{"hidden_size": 192, "n_experts": 96, "experts_per_token": 4, "hidden_act": "swiglu", "router_score": "sigmoid", "balance_bias": false, "router_logit_norm": 1.0, "lr_router": 0.00119, "tie_word_embeddings": "early", "max_grad_norm": 0.5, "batch_tokens": 65536, "max_seq_len": 512, "max_steps": 6633}
Below are experts of layer 8 (counted from 0) of a mixture-of-experts language model. Rows are named router (the router's row for the expert) and show model dimensions 0-191. Each number is 200 + 40 x the weight over its row's rms, rounded and kept within 0 to 999.
After each expert's rows: a language model's description of what the expert responds to. This comes from a sample of Wikipedia text that the model never trained on.

# expert 12
router,186,124,219,270,255,244,211,224,201,220,208,207,126,204,140,127,294,222,260,210,148,128,202,227,236,193,144,248,180,221,216,221,213,225,162,274,210,207,166,172,321,180,212,205,162,171,224,208,205,239,260,179,153,194,164,234,173,217,157,144,204,330,205,192,246,218,162,204,197,187,198,159,200,192,189,176,184,196,253,148,218,184,243,205,238,157,91,118,230,244,167,194,217,225,144,160,195,248,204,243,188,220,229,236,219,192,263,167,175,164,222,244,214,235,189,201,207,211,259,159,173,275,259,175,148,257,210,226,183,244,160,172,220,212,210,216,204,167,180,225,245,193,190,264,256,148,233,190,184,233,181,211,234,202,186,192,235,175,227,232,269,126,154,177,181,140,146,195,263,123,135,134,212,173,228,255,164,147,260,189,170,229,273,177,200,182,188,199,170,117,207,253
It responds to: Adverbs and descriptive words

# expert 52
router,237,204,172,225,239,81,186,303,218,207,308,204,152,257,168,229,248,184,134,210,188,187,206,127,203,231,220,200,222,224,169,191,141,260,234,232,178,179,161,142,136,191,203,289,200,106,160,220,184,261,191,172,235,218,141,137,256,200,124,170,180,176,245,149,191,193,259,235,185,162,172,209,240,197,198,243,179,179,230,235,162,232,210,172,230,154,180,242,214,201,262,209,155,248,194,183,183,248,192,190,143,159,165,211,143,251,159,250,253,128,224,244,169,229,208,190,274,119,258,169,241,170,205,236,204,175,294,137,159,209,232,163,176,216,237,209,210,189,207,159,150,186,226,177,251,273,171,199,141,210,118,169,235,197,172,176,244,203,163,231,245,143,227,183,223,229,217,219,230,224,130,181,186,157,196,155,127,174,219,214,211,154,215,197,227,189,184,176,202,132,157,145
It responds to: Main verbs after subjects

# expert 18
router,233,184,182,189,215,243,159,166,203,250,225,162,157,194,257,246,127,156,230,261,199,125,214,194,196,253,160,196,231,127,280,152,145,217,138,236,212,224,183,238,230,190,133,209,203,171,232,153,221,204,254,185,150,155,143,235,161,223,202,263,102,239,172,204,230,124,221,132,184,196,190,232,167,194,207,255,257,220,279,220,186,240,192,239,243,157,211,180,162,180,189,152,201,196,106,192,205,167,217,162,140,244,202,193,177,177,167,155,149,160,194,132,232,247,146,199,226,194,239,192,155,205,152,268,151,245,235,169,204,266,172,225,211,206,171,149,250,236,254,249,121,204,248,244,224,177,231,160,190,202,190,157,281,199,199,171,198,141,212,222,229,151,227,136,126,223,204,154,312,189,192,239,268,219,208,257,86,206,217,189,175,172,239,198,217,148,229,175,206,176,208,206
It responds to: Prepositions and linking words

# expert 56
router,138,247,162,124,129,226,177,197,235,194,190,192,271,151,257,129,182,162,201,276,230,135,176,157,172,155,207,194,217,270,232,168,272,262,143,166,221,212,198,248,206,191,184,173,166,232,120,266,202,244,247,228,275,185,197,208,222,211,192,232,188,207,187,209,163,192,204,191,237,194,251,303,195,199,280,207,163,221,255,193,211,223,188,196,192,211,244,238,192,198,166,244,228,168,192,183,278,176,215,253,231,260,231,159,176,154,123,234,217,218,188,200,253,168,214,256,187,200,199,178,139,211,171,173,254,192,158,208,250,251,165,205,198,204,190,201,255,228,189,178,184,209,147,241,159,187,225,100,235,193,129,184,176,197,186,99,180,241,307,223,238,230,251,147,199,251,236,204,235,189,241,253,223,209,179,275,113,206,239,215,189,247,189,202,325,163,184,276,204,186,210,207
It responds to: Commas, and, colons

# expert 25
router,216,181,213,272,215,179,164,190,142,224,265,170,222,220,257,213,225,144,262,171,216,254,212,193,200,238,212,175,132,165,240,180,184,207,217,211,158,212,199,253,178,223,217,197,220,158,257,151,191,155,247,245,174,167,206,220,198,217,209,221,162,126,181,226,190,211,110,221,157,146,245,182,248,142,281,126,199,193,206,178,251,272,149,144,74,233,247,178,167,188,267,178,200,235,225,214,118,239,253,191,267,169,165,214,249,190,181,296,213,203,162,203,167,177,183,184,142,177,140,268,189,165,189,105,146,202,160,189,153,159,238,229,129,118,196,209,187,221,252,132,213,130,146,193,189,201,200,166,180,166,182,258,233,166,204,185,177,191,167,204,187,266,202,238,194,98,138,184,164,214,228,279,215,157,176,199,152,255,228,151,162,182,159,218,172,154,207,186,213,256,215,206
It responds to: Short word-start pieces

# expert 42
router,179,152,244,153,203,221,90,158,109,170,174,172,172,110,183,155,174,172,205,159,248,264,236,184,176,226,259,184,163,206,148,173,189,135,204,208,128,216,232,182,150,212,226,178,254,196,244,115,168,141,230,204,181,192,219,210,238,183,189,192,172,170,154,200,183,244,170,139,202,177,195,168,193,187,244,180,247,193,232,180,276,260,183,185,138,242,180,177,146,236,225,197,187,227,247,239,177,246,243,231,305,139,167,201,237,172,183,222,175,230,163,179,158,186,249,177,176,177,204,298,197,190,215,159,200,144,143,243,88,236,271,169,150,116,282,225,187,212,218,200,185,193,171,121,200,198,181,238,168,175,221,232,261,173,186,259,163,242,199,154,201,295,182,265,215,164,196,181,160,196,242,275,250,245,169,202,147,235,212,176,181,206,137,180,174,198,207,239,194,263,169,181
It responds to: Pieces of rare words

# expert 21
router,270,197,199,242,288,185,175,249,226,221,141,228,185,206,128,175,205,240,265,200,244,199,177,202,94,172,143,175,144,256,225,174,196,213,153,192,205,205,208,220,220,186,162,207,171,198,229,172,261,210,174,202,147,236,170,182,164,149,191,177,186,213,236,176,265,216,189,155,212,269,170,211,216,226,147,234,129,189,171,140,221,153,200,233,255,159,134,161,265,267,123,223,193,248,208,186,243,187,240,220,170,202,236,221,207,242,194,157,146,163,179,162,229,209,180,226,242,191,183,174,166,221,131,227,211,255,244,169,160,187,197,104,263,216,165,235,153,159,148,235,230,182,214,262,248,217,236,238,153,262,151,228,182,217,154,239,246,170,191,173,211,120,144,154,205,248,187,241,267,134,141,102,195,239,236,291,242,160,251,212,150,258,229,160,186,160,166,170,138,174,220,143
It responds to: Paragraph breaks in lists

# expert 13
router,215,219,175,241,167,212,206,238,285,270,250,153,204,222,171,169,284,238,253,221,201,147,218,247,221,230,140,242,125,189,281,187,196,198,194,221,263,227,236,185,219,238,171,180,180,129,175,209,167,196,195,183,143,195,146,203,160,189,212,184,226,244,187,185,238,212,150,217,217,253,164,231,124,248,168,214,214,178,238,163,276,139,269,199,243,226,138,161,182,249,169,150,220,205,187,154,244,209,206,187,169,225,263,177,166,200,244,221,148,159,185,186,236,250,285,229,209,162,242,139,233,204,218,178,183,216,254,200,205,199,162,217,169,273,199,199,237,204,136,196,236,104,162,211,242,212,300,195,160,237,166,194,252,262,196,243,175,182,201,191,248,124,151,194,180,144,114,153,271,136,161,143,184,188,256,222,213,154,216,222,233,269,300,176,232,180,185,210,167,184,251,270
It responds to: Abstract institutional nouns

# expert 46
router,168,189,247,226,241,228,111,205,200,188,162,184,203,137,204,211,242,202,283,191,198,238,202,227,178,246,240,153,134,186,222,182,198,236,184,239,170,230,192,225,191,229,193,170,179,175,217,143,182,151,320,267,186,180,208,225,186,187,215,157,180,153,174,220,156,187,125,125,182,147,249,185,168,177,268,198,276,237,238,170,222,229,202,190,159,175,192,239,143,198,230,168,201,168,161,264,169,227,271,193,228,175,205,221,266,193,198,212,299,179,174,234,176,215,234,161,194,249,168,242,126,163,166,173,170,158,154,208,173,144,212,157,149,83,220,191,179,226,233,194,179,218,196,179,210,175,191,200,176,194,193,169,279,194,219,182,170,209,202,197,203,248,232,280,243,136,119,159,225,231,231,289,294,206,183,244,118,215,185,168,171,215,127,222,104,179,260,170,230,278,138,237
It responds to: Auxiliaries and adjective suffixes

# expert 55
router,279,235,225,180,199,109,176,296,227,220,262,169,162,252,193,270,201,187,122,245,187,279,213,150,192,181,221,226,277,197,191,226,227,191,255,196,248,176,169,154,112,149,262,202,166,158,152,183,198,209,187,146,202,233,156,126,178,261,176,205,223,166,222,198,188,168,247,172,223,225,191,204,201,226,191,251,153,184,185,198,122,202,197,206,228,145,202,294,180,177,235,236,163,213,206,168,183,176,179,162,188,191,208,154,127,247,220,186,195,162,204,246,212,168,281,207,264,175,233,121,237,235,249,208,244,188,242,153,179,147,212,271,182,234,231,172,186,196,193,229,181,157,225,214,250,297,173,241,157,266,116,213,179,137,176,243,209,199,168,141,214,124,199,228,206,221,238,221,229,220,166,188,206,216,253,164,143,120,219,243,239,193,151,195,282,279,167,204,231,143,216,152
It responds to: Verb stems

# expert 3
router,177,174,195,208,170,186,181,202,232,270,159,109,158,180,206,163,239,225,254,203,192,142,307,263,187,240,183,234,172,172,287,195,226,187,159,269,225,214,243,118,222,240,201,157,136,195,163,243,238,256,177,201,217,148,171,199,184,203,189,148,215,258,209,188,258,232,226,203,237,230,175,158,117,269,183,184,223,125,224,171,299,97,203,211,280,175,212,168,242,239,154,171,235,209,212,143,213,278,174,225,140,216,240,187,208,131,281,178,196,180,215,256,258,251,186,221,236,193,227,161,208,215,218,197,195,252,236,174,180,238,194,190,169,216,188,178,220,218,142,255,209,195,198,267,172,197,276,239,163,235,232,167,205,194,201,212,228,168,159,244,207,131,157,193,156,176,182,193,277,174,162,185,186,174,187,208,226,155,204,204,258,275,294,132,211,202,179,150,170,178,281,251
It responds to: Country and institution nouns

# expert 62
router,220,192,171,161,181,142,201,195,253,171,262,223,223,234,208,216,204,151,61,194,228,207,166,148,227,188,249,185,195,189,174,225,220,225,233,140,183,157,229,225,124,88,161,246,195,268,133,235,249,219,128,158,212,217,220,106,151,231,240,213,239,156,250,174,159,213,190,196,220,203,152,190,267,215,213,222,108,195,207,227,120,234,170,216,251,134,237,249,194,152,192,244,140,165,237,208,212,205,245,190,187,227,180,197,210,212,219,167,205,250,226,175,185,152,220,247,228,172,223,133,171,164,253,178,254,175,240,201,245,198,167,193,244,251,233,242,192,213,239,254,200,192,272,238,186,200,118,251,101,220,127,126,175,236,183,192,267,225,188,193,150,159,265,187,200,265,281,230,199,221,172,195,166,206,220,162,236,214,190,286,230,153,175,198,230,257,247,188,212,168,168,189
It responds to: Year-initial digits, ur

# expert 38
router,154,161,244,143,218,178,99,204,167,190,206,156,196,147,171,210,208,210,233,179,190,230,259,232,202,207,216,170,180,156,223,222,190,196,207,226,166,234,142,114,209,232,212,175,240,216,214,113,147,152,217,207,156,130,197,185,282,205,172,184,185,188,196,245,211,232,169,133,118,165,246,185,232,174,221,192,214,227,204,184,225,221,165,194,178,262,157,183,135,186,216,208,168,173,233,225,197,248,253,223,247,162,244,214,189,195,218,232,222,233,151,187,188,138,188,153,183,168,170,286,202,182,238,149,226,87,118,204,163,222,290,185,180,74,240,181,175,230,247,196,199,206,229,121,192,208,206,255,201,212,239,260,270,164,219,211,182,205,177,215,212,279,252,225,180,108,151,222,195,197,223,320,215,270,222,163,109,180,177,163,151,212,103,205,195,177,233,223,212,225,212,237
It responds to: Past participle endings

# expert 49
router,245,196,164,200,188,134,225,184,184,158,242,237,196,242,229,211,206,119,95,175,218,212,163,172,219,225,209,179,183,157,191,232,204,216,236,140,146,150,181,240,144,129,207,252,221,256,110,290,230,160,112,206,159,196,217,124,106,220,253,178,252,108,200,157,188,196,218,186,210,187,184,197,242,205,239,221,151,189,191,236,123,175,158,198,259,172,274,242,220,178,145,245,188,160,162,183,181,170,228,197,221,276,161,203,190,194,222,169,217,246,231,170,159,184,190,239,230,179,217,128,210,172,283,200,243,166,252,189,287,190,195,148,267,273,213,239,233,231,261,219,173,227,304,276,178,176,152,239,144,228,138,82,217,188,178,180,214,217,210,187,188,179,266,241,228,239,241,214,183,247,206,208,179,224,195,191,218,231,232,247,235,173,187,189,216,216,188,156,219,162,196,183
It responds to: Size/number adjectives, prefixes

# expert 59
router,165,183,143,175,207,144,228,214,227,161,193,224,204,219,180,253,144,181,129,181,219,216,211,165,228,169,272,150,211,219,229,226,190,216,231,114,201,153,249,227,120,129,226,239,166,268,167,167,219,257,232,158,168,210,272,115,172,219,252,216,225,173,204,151,211,235,201,205,246,187,182,225,202,193,209,196,143,196,151,256,122,209,224,207,238,125,255,246,278,193,159,243,183,150,190,195,205,243,179,212,182,166,172,246,177,196,211,202,190,233,212,159,183,169,173,219,193,191,189,95,233,180,254,180,325,295,220,202,234,177,202,199,213,263,195,210,137,215,205,216,211,183,261,217,173,244,120,246,135,191,146,122,228,202,172,227,239,234,171,181,150,86,223,207,227,242,261,249,181,258,189,216,170,192,228,144,255,210,214,268,186,163,201,226,242,285,201,164,217,131,169,222
It responds to: Consonant-cluster word starts

# expert 16
router,167,93,140,224,242,177,215,186,247,264,204,107,144,204,170,148,243,232,210,238,245,171,173,266,206,188,161,169,168,143,298,204,183,247,142,226,207,225,207,207,214,196,175,214,191,169,196,173,186,242,218,181,149,164,193,211,130,240,224,218,172,252,188,175,243,199,237,248,223,232,205,203,164,190,183,213,187,157,270,116,230,188,181,226,218,165,151,131,203,226,166,135,226,260,175,189,213,230,181,222,246,241,213,224,213,200,292,199,162,214,195,194,180,223,156,202,196,207,118,171,217,183,155,178,159,289,206,193,221,234,236,110,161,163,220,200,207,174,193,222,232,145,196,241,273,153,218,158,206,232,163,216,163,241,214,251,201,219,204,222,281,167,116,139,103,159,187,194,229,137,177,172,152,196,232,252,246,123,197,175,193,286,295,193,264,165,191,193,123,161,160,246
It responds to: Word-initial stem pieces

# expert 9
router,159,182,163,134,219,131,147,198,200,168,193,144,131,161,127,206,195,142,214,173,196,123,232,263,199,136,146,226,208,262,222,172,188,194,196,254,257,252,200,200,214,204,182,229,167,190,173,205,200,238,202,214,135,166,223,231,281,196,142,177,172,250,194,141,293,167,192,211,218,289,179,270,211,193,218,164,213,186,199,172,202,192,243,202,190,184,92,140,266,291,200,221,259,218,119,156,186,214,182,202,268,198,198,182,220,123,188,232,156,208,145,206,226,228,168,175,187,233,187,150,202,202,230,257,253,282,208,194,200,197,238,197,188,213,254,220,170,166,113,200,218,128,170,216,214,244,214,199,150,188,207,180,249,219,231,248,206,168,186,193,258,123,174,231,172,139,199,213,264,146,123,202,160,153,216,222,246,162,211,194,182,205,212,118,213,156,104,222,201,104,156,198
It responds to: Word-initial stems

# expert 0
router,177,142,210,281,252,203,189,199,262,214,247,136,144,190,168,133,221,236,218,189,192,144,217,275,179,160,174,235,249,241,253,214,205,220,177,255,209,165,207,189,232,204,169,227,156,176,217,241,173,228,150,196,146,171,142,231,159,164,169,216,209,271,144,158,295,242,183,174,207,232,154,188,210,243,142,217,198,233,235,162,229,183,242,196,201,172,130,138,209,272,129,177,263,239,181,204,212,187,184,230,212,214,236,184,198,209,280,106,158,176,191,189,221,233,167,200,233,171,237,137,244,218,130,171,215,301,160,202,251,213,179,214,255,250,205,249,208,186,191,210,242,178,238,257,279,167,292,212,189,224,206,196,213,176,150,216,220,192,188,198,226,130,170,148,126,148,255,215,174,123,158,219,215,190,245,295,211,114,194,207,188,256,254,153,254,211,175,201,134,212,187,259
It responds to: Table-cell names and units

# expert 31
router,168,153,288,218,220,163,113,177,161,207,149,186,152,197,252,215,222,173,221,213,223,270,226,225,207,269,224,142,164,188,194,145,210,169,217,248,115,197,178,170,164,211,190,197,255,199,220,136,217,170,208,229,140,158,248,199,225,229,189,165,175,225,198,215,178,227,135,151,178,152,223,161,189,151,301,189,221,202,202,147,221,230,131,232,187,202,252,253,153,171,241,184,205,243,203,176,166,275,237,228,296,159,195,139,249,199,171,232,251,168,134,202,186,184,188,152,146,204,183,237,184,172,150,187,142,211,180,216,166,198,282,212,126,130,286,198,215,227,239,225,185,214,238,198,129,198,179,235,250,179,277,233,267,171,210,187,206,212,224,160,191,283,221,210,228,111,152,212,154,214,229,293,241,214,170,229,127,236,160,206,145,187,205,217,132,182,221,234,208,303,213,183
It responds to: Auxiliary verbs, odd fragments

# expert 58
router,203,225,152,184,204,129,212,189,217,178,272,239,236,279,247,245,242,150,134,195,147,262,188,171,228,193,289,160,205,142,203,192,236,210,182,102,201,184,226,281,178,130,181,228,166,190,176,238,224,198,157,161,183,238,210,168,125,251,271,216,182,111,279,183,229,226,192,185,229,208,154,184,226,189,230,160,141,137,223,184,113,231,166,184,191,133,273,276,203,157,193,258,148,200,224,205,199,187,295,190,214,210,173,215,201,174,204,220,237,247,247,214,154,146,189,278,214,222,172,194,205,152,229,185,212,192,271,209,256,180,146,210,219,261,201,219,188,183,235,164,159,204,168,212,231,163,127,209,146,200,104,223,172,218,166,149,226,217,198,184,151,150,213,169,242,204,316,211,185,249,158,193,167,192,203,183,290,255,216,238,211,152,218,205,265,244,232,170,194,185,220,220
It responds to: Romance and short syllable pieces

# expert 5
router,188,145,198,298,244,216,225,220,260,239,163,155,162,195,175,146,178,200,193,204,204,161,168,252,250,218,178,267,232,225,241,250,173,200,201,190,229,232,183,178,206,177,188,212,217,162,191,187,182,236,175,191,134,208,275,203,182,201,229,230,244,304,172,217,275,242,123,216,234,249,143,166,205,245,146,225,194,182,246,181,258,109,215,242,243,195,168,141,181,287,168,209,210,243,171,129,240,225,207,262,230,215,202,184,191,211,255,143,185,99,174,179,266,230,152,243,159,186,188,126,219,161,177,195,201,314,221,198,214,256,139,150,211,226,235,203,195,183,199,177,240,191,205,244,246,192,239,212,179,250,212,272,188,214,215,240,277,157,204,186,243,145,165,132,148,211,214,176,168,127,228,151,149,199,230,272,138,158,191,203,144,209,287,163,210,207,143,244,183,142,209,223
It responds to: Foreign name fragments

# expert 4
router,209,187,205,233,298,168,126,230,242,198,211,146,144,231,229,159,189,267,254,236,165,185,199,272,150,193,140,213,235,150,259,155,193,239,173,176,229,226,197,201,276,157,165,197,177,185,222,244,141,238,203,185,122,140,111,237,135,231,205,206,210,246,204,172,287,199,164,147,237,272,157,190,196,245,179,177,240,190,205,163,230,178,283,192,219,157,100,77,192,261,147,190,198,235,157,232,214,162,201,184,224,220,233,176,171,169,257,194,158,183,221,180,232,236,171,236,215,189,215,211,234,222,101,196,188,245,218,193,218,236,194,172,208,242,167,202,188,168,191,198,237,172,161,258,251,147,234,196,185,214,166,281,247,216,211,234,199,194,166,214,269,145,129,162,144,202,217,259,226,135,183,133,166,142,260,229,245,165,219,203,204,234,257,144,248,180,156,202,198,175,159,244
It responds to: Mid-word Latinate fragments

# expert 57
router,177,182,204,156,178,137,211,188,211,143,214,204,197,243,201,220,137,149,68,187,188,191,170,160,209,172,255,203,239,219,166,246,189,231,238,190,159,141,209,247,124,116,225,268,235,265,130,266,195,230,176,177,204,248,199,104,151,246,250,197,231,148,239,143,191,194,162,168,230,183,128,178,229,225,245,219,128,172,209,207,110,192,150,202,223,149,242,234,250,181,186,204,181,181,209,228,223,178,260,206,173,239,185,177,199,212,237,141,224,214,184,177,203,131,251,202,212,189,198,133,237,159,235,209,305,231,216,204,267,198,149,199,226,250,205,241,168,191,254,219,154,202,257,176,172,210,146,208,143,206,142,105,190,221,135,181,252,271,181,158,175,162,271,200,160,242,276,197,247,244,160,227,148,232,216,193,239,224,177,213,247,183,152,183,245,212,232,216,211,153,149,154
It responds to: Digits, math, foreign j

# expert 63
router,179,206,211,136,190,92,178,190,216,160,216,210,227,237,193,276,207,154,79,166,207,212,177,158,197,226,216,122,219,216,199,235,223,214,229,160,166,153,207,261,163,113,176,228,199,241,113,208,218,237,166,150,216,215,196,129,187,206,236,204,260,123,219,160,198,201,158,163,217,191,159,179,253,181,237,187,123,190,171,213,121,210,213,172,239,122,230,232,197,114,179,234,153,172,248,213,224,172,212,195,182,194,207,222,155,219,186,188,201,275,232,246,172,156,239,259,234,214,168,147,163,185,238,165,203,159,225,201,225,128,158,204,195,262,212,237,187,193,237,207,201,189,259,202,167,185,102,241,202,203,104,96,188,227,145,215,245,229,196,204,149,238,268,178,161,278,272,226,196,262,188,221,177,218,241,148,213,230,219,188,262,159,187,232,215,267,266,171,204,183,135,244
It responds to: Table numbers and tr-

# expert 54
router,172,183,193,191,234,155,215,229,258,210,185,221,174,235,182,196,246,137,140,184,186,224,140,184,272,174,217,211,178,143,144,236,208,255,207,139,171,226,210,245,176,139,164,275,213,219,103,224,215,185,250,201,184,210,219,100,112,218,206,217,223,204,206,202,137,195,132,151,183,176,196,194,167,208,198,215,182,194,231,259,135,206,243,169,267,161,179,275,200,197,171,257,202,150,140,218,236,177,285,177,153,202,183,276,251,170,234,164,204,234,220,215,196,152,296,172,238,255,238,202,191,162,259,201,194,226,262,191,298,178,206,172,210,275,164,176,241,212,264,168,178,157,251,250,180,194,142,260,129,218,161,111,236,257,201,167,212,203,205,169,162,172,249,164,223,209,211,221,290,279,226,190,189,204,199,168,184,237,233,236,222,215,163,236,211,242,265,112,235,186,151,185
It responds to: Adjective suffixes and adjectives

# expert 48
router,157,251,227,113,190,232,130,188,236,218,231,193,258,135,272,142,138,209,193,189,250,75,222,142,164,209,206,183,137,231,269,134,310,167,171,114,257,167,211,217,184,133,211,195,215,254,128,226,173,202,256,184,240,238,169,209,179,156,255,234,186,216,208,200,179,242,228,186,211,219,220,250,204,251,282,179,195,191,233,190,155,220,143,160,250,208,228,265,215,246,216,224,197,186,262,197,243,173,246,238,234,257,181,190,197,163,161,221,229,179,236,216,176,126,190,294,176,207,229,121,145,162,145,267,266,251,177,173,268,204,155,170,197,146,209,271,216,235,191,234,236,187,208,182,154,150,228,172,221,190,171,161,159,233,187,184,198,225,295,180,261,195,196,140,142,242,175,235,206,211,175,243,252,217,206,206,171,200,247,215,180,226,193,206,205,172,145,202,219,169,182,187
It responds to: Commas, and, separators

# expert 44
router,225,183,237,185,146,195,172,160,91,166,132,150,200,146,184,210,194,248,208,212,271,306,252,259,230,265,234,213,202,171,188,226,169,169,189,247,204,218,169,147,186,229,162,200,253,191,233,146,206,176,260,213,115,118,258,182,265,224,189,166,198,189,173,222,183,181,224,166,173,152,197,185,207,166,216,159,202,180,186,180,195,191,131,204,163,233,179,189,145,148,243,187,156,214,201,170,216,269,186,188,198,193,179,219,241,155,164,199,213,216,146,233,173,205,171,159,159,126,139,296,212,162,190,141,174,196,159,224,129,201,249,229,127,38,232,170,170,244,263,195,201,177,106,191,155,198,234,206,208,179,212,196,276,156,229,230,213,223,160,176,230,232,225,221,196,140,117,186,194,219,239,276,245,183,168,236,154,223,204,192,172,152,137,221,164,178,258,180,259,204,178,204
It responds to: Ordinals and th-words

# expert 7
router,248,149,165,229,221,205,172,195,266,225,228,175,220,156,205,98,245,192,239,229,126,163,229,246,175,202,145,253,168,214,261,195,225,222,167,192,197,215,215,120,265,223,161,192,146,220,221,176,185,266,245,144,160,166,159,195,191,207,132,198,210,280,211,217,254,214,162,196,213,222,226,279,227,197,152,214,125,229,248,161,175,161,255,193,254,184,170,114,221,256,131,225,185,216,180,148,249,218,222,252,174,217,235,179,138,163,212,155,149,193,202,179,227,277,198,221,213,140,147,143,212,223,200,215,200,269,219,170,226,153,217,220,223,196,252,220,167,177,180,238,237,208,212,262,227,170,236,169,138,246,199,192,243,235,254,229,203,187,211,201,269,185,176,159,120,153,200,204,213,147,122,165,151,207,261,294,183,162,178,211,203,239,247,128,216,173,162,234,125,124,197,300
It responds to: Table separators, word fragments

# expert 41
router,172,241,240,197,203,211,220,189,153,209,200,156,137,183,239,231,257,176,235,253,199,228,217,219,194,202,206,199,187,179,158,199,205,158,269,264,212,214,86,123,219,233,241,157,221,196,233,198,204,173,232,239,186,130,208,219,243,222,189,158,173,226,160,218,189,134,235,150,128,104,313,152,210,190,219,206,251,161,201,133,263,260,174,209,205,285,167,229,156,211,236,208,225,195,197,203,122,175,157,191,274,205,238,210,181,239,260,253,170,137,234,196,180,227,238,132,218,146,179,244,191,200,209,224,238,92,194,227,123,164,180,229,163,141,252,138,216,227,199,205,185,183,232,261,206,198,267,184,200,179,193,233,181,129,211,243,109,157,143,230,245,240,192,261,192,169,117,181,205,208,185,271,221,197,228,148,189,187,153,187,257,291,171,210,183,180,219,246,209,224,252,200
It responds to: Past participles

# expert 26
router,221,169,295,185,246,146,162,215,151,167,221,179,165,148,189,198,176,193,246,172,192,253,248,227,135,222,259,148,230,192,225,255,173,185,167,203,152,168,179,207,135,251,220,246,188,193,244,147,175,163,216,224,125,119,205,188,289,167,231,224,164,182,212,236,196,211,180,144,144,193,264,225,199,208,222,223,262,228,228,188,168,224,187,234,192,232,241,135,133,230,258,176,168,199,238,221,190,267,281,193,297,135,177,220,212,153,99,183,251,201,174,211,180,147,220,183,139,198,148,231,239,189,198,132,200,103,191,208,177,170,250,240,132,92,174,189,178,217,219,170,191,137,183,173,207,238,219,189,215,214,306,264,255,185,242,215,178,247,184,217,195,239,220,224,238,165,183,183,171,187,184,202,253,219,199,194,148,193,160,176,138,194,117,189,130,147,245,251,193,219,150,185
It responds to: Name-initial syllables

# expert 19
router,286,141,213,214,189,210,187,213,198,192,211,224,191,151,204,152,296,249,228,230,218,147,238,134,198,196,163,221,155,239,263,166,269,252,165,248,170,192,148,206,208,219,205,173,153,191,241,211,226,222,178,179,152,232,165,268,138,197,205,258,208,208,180,192,298,217,213,169,197,219,163,170,234,244,212,177,149,166,235,162,234,214,251,235,197,153,154,143,179,319,202,143,268,289,200,154,177,188,213,207,180,205,114,173,254,221,208,227,168,183,211,190,153,205,212,145,236,191,220,223,196,178,190,219,219,317,190,177,235,189,183,153,190,225,169,203,241,154,231,180,158,150,175,287,252,161,219,154,184,202,203,301,173,212,208,231,198,162,225,180,204,204,144,149,165,163,130,167,191,144,158,132,165,214,245,248,222,176,196,205,190,170,271,162,279,234,193,134,81,192,162,211
It responds to: Early name syllables

# expert 61
router,239,178,173,146,163,84,207,175,245,165,269,230,207,210,168,269,140,149,111,121,205,192,200,185,188,169,215,183,183,168,164,223,214,211,203,169,149,184,279,258,128,154,235,260,180,226,109,184,222,188,179,183,237,281,231,149,139,230,253,205,210,144,239,138,171,200,243,159,236,184,125,192,237,203,287,201,150,197,202,220,130,204,213,243,212,164,199,214,255,194,195,250,175,156,223,225,225,207,215,187,225,208,145,189,207,190,196,193,214,232,223,187,190,133,215,221,157,179,205,156,229,159,222,217,249,191,236,209,199,200,189,186,189,238,161,235,210,194,228,220,232,200,211,244,188,190,143,198,118,246,132,92,223,195,151,238,218,308,262,134,144,158,210,202,182,234,278,218,220,264,160,184,178,200,266,196,229,233,227,237,255,249,232,230,264,247,214,154,178,184,105,217
It responds to: Consonant-cluster name starts

# expert 6
router,184,217,171,309,231,261,245,205,290,180,200,195,189,184,204,124,313,257,223,212,211,168,160,214,229,167,144,210,200,221,245,201,235,130,190,235,227,222,201,182,237,167,143,248,173,195,196,209,186,290,194,201,160,196,109,161,199,221,253,146,212,247,134,178,285,203,197,229,172,177,264,220,199,218,120,146,212,158,244,164,262,180,251,123,228,184,181,220,195,263,144,219,208,217,174,195,236,187,210,216,219,221,272,246,138,217,228,233,168,155,213,227,190,203,180,129,238,252,251,178,205,245,213,203,131,237,256,183,196,215,239,160,239,231,140,165,240,181,184,184,265,214,185,197,299,201,254,210,231,228,125,179,245,197,224,216,206,153,192,227,231,169,150,144,156,168,187,234,248,227,221,140,151,218,240,187,261,139,243,224,189,218,205,164,205,141,182,132,173,123,205,267
It responds to: Role and status nouns